{"num_hidden_layers": 12, "hidden_size": 160, "n_experts": 192, "experts_per_token": 8, "d_expert": 32, "d_shared_expert": 0, "hidden_act": "swiglu", "moe_layers": [2, 3, 4, 5, 6, 7, 8, 9, 10, 11], "router_score": "sigmoid", "normalize_top_k": true, "routed_scale": 1.0, "balance_loss": 0.000221, "balance_bias": true, "router_cosine_scale": 10.0, "init_std_router": 0.00852, "lr_router": 0.000818, "vocab_size": 8192, "norm": "rmsnorm", "norm_eps": 1e-05, "tie_word_embeddings": true, "optimizer": "adam_variant", "learning_rate": 0.00186, "beta1": 0.9, "beta2": 0.99, "batch_tokens": 65536, "max_seq_len": 1024, "train_tokens": 501100000, "max_steps": 7647, "dataset": "wikipedia_en"}
Below are experts of layer 7 (counted from 0) of a mixture-of-experts language model. Rows are named gate (a neuron's input weights, with its number), up (a neuron's input weights, with its number) and show model dimensions 0-159. Each number is 128 + 32 x the weight over its row's rms, rounded and kept within 0 to 255.
Before each expert's rows: a language model's description of what the expert responds to. This comes from a sample of Wikipedia text that the model never trained on.

# expert 31
Description: Word endings, infobox labels
gate1 [ 79 139 212 133 177 181 142  55 155 106 118 121 141 142 101  83  90 158  75 195 138 133 125 111 182  99  89 124 188  65  78 136 131 168 120 111 134 156  87 131 109  86 107 126 182 148 179 139 149 166 120 171 173 101 151 199  84 131  98 155 121 145 127 132  99 171 171 105 114 125 130 156 125 117  92 107  83 201 168 154  92 168  93 124 109 105 120 114 109 119 137 113 127 121  67 134  97 184 182  87  94 172 130 112 130 126 199 176 219 162 127  84 117 132 140 136 166 126 124 156 105 177 136 186 160 109 134 112 151 135 117 114 107 122 137 152 139  79 101 130 105  97 100 147 140 161 122 110 113 133 135  88 118 125 182 105 136 110 119 140]
up1 [130  91 126 137 147  97 154 137 217 122 138  75  27 103  89 133 120 138 149  57  83 107 121 108 120 174 110 115 102 135 164  84 119 104 122  78 121 136 184 180 153 169 114 168 133 117 153 129 130 151 132 124  60 155 145 112 147  86 229 137 126 171 170 116 105  98 137  93 170  71 148 161 132 119 123 172 134 121 151  93 129 130  96 162  62 112 142 160 111  98 147 147 111 112 146 135 164 140 151 161 106 170 168 162 104 115 201 100 128  98 101 118  84  99 147 120 122  86 130 107 121 136 109  99  89 102 145 121 126 146 149 161 174 114  90 146  64 135 134  84 115 181 139 163 184 167 122 107  87 142 136  88 101  78 111 180 108 178 150 157]

# expert 23
Description: European surname endings
gate1 [114  95  89 122 140 103 145 116  97 143 132 127 141 131  49 175 123  98 138 121 170 133  96 165 138 185 156 143 112 128  61  91 139  85  90 129 135 134 187  85 140 117  75 113 116  89 106 161 117 150 139  86 143 123 181 160 130 109 122 110 128 137 129 128 208 139 150 108 156  99 106 129 115 146 159 171  67 114 180 195 105 139 144 183 130 130  99  89  96 163 172  74  83 142 192 117 121 120  58 157 189  78  60 145 117 148  93  95 134  96 133 145 118 156 129 155 105 109 167  98  77 109 154 211 109 107 105 112 141 135  94 161 179 107 142 154 117 179  66 134 104 116  90 105 150 114 161  99 160 128 158 121 161 127 153 129  54 110 132 170]
up1 [116 174 148 138 117 157 128 177 139 100  91 113 151 131 193 108  87 172 150 167  72 134 168  67  59  82 128 123 124 222 169  94  97 159 152 165  84  95  72 177 129 164 173 152 156 110 103  80 173 117 124 150 106 120 135 132 163  94  91 105 125 139 129  98  69  71 113 179 183 124  85  81 124 151 123  78 192 179 146 119 125  84 108 136 134 144 114 118  92 149 163  96 129 126 173 116 108 178 153 111 100 111 123 143 194  86 106 146 115 157  75  80 156 144 111 129 105 142 129 157 154 171 106  79 171 177 125 130 148 158  84  99  99 128 137 114 120 104 107 141 132 117 163 121 157 118 109 162  95 145 101 154 139  71  90 107 107  90  89 132]

# expert 22
Description: Non-English word pieces
gate1 [167 187 144 157 160 149 101 167 110 131 110 135 165 118 113 136 164 129  87 107 148 166  33  62  89 125 102 124 165 128 149 139 137 115 164 126 115 133  97 124 108 162 117 156 155 137  59 131  83 141 111 138 106  96 159 118 136 160 150 137 134 120 130 139 104 115 159 139  93  92 129 113  99 152 139 167 139 117  82 134 149  93 188 133 125 105 184 147 174  78  85 140 109 170  82 126 131 138 157 136 110  42 210 167 184 160 112 156 166 138 162 143 119 121 143 155 192 155  96 139 144 118 149  72 154  88 117 222 165 151 152 181  83 118 120 138 139 149 111 149  86 177  99 122 135 161  89 132 149 148 181 165 183  92 169  91 124  82 177 126]
up1 [133  84 116 128 129 136 186 116 146  95 128 112 151 132 105 196 130 134 172 190 151 170 204 159 114 122 149 156  95 182 162  99  75 174  87 126 161 106 144  78 155 154 150  87 111  97  81 111 192 139 111  93 126 122  80 108  81  85 123 171 139 157 154 112 122 109 122 138 146 121 100  96 154 108 161 145 125 150 192 101 103 159  88 109 174 133  68  99 105 153 158 109 158 146 152  81 157 101 151 167 145 235  69 120 112 116 146 143 135 141  72 110 145 172 129 100  89 126 121 101  91 131 108 115 150 120 110  96 182 109 131  24 137 127 182 154 185 115 167 135 150  85 119 149 108 108 152 175 125 119 113 143 138 143  91 173 114 124 108 111]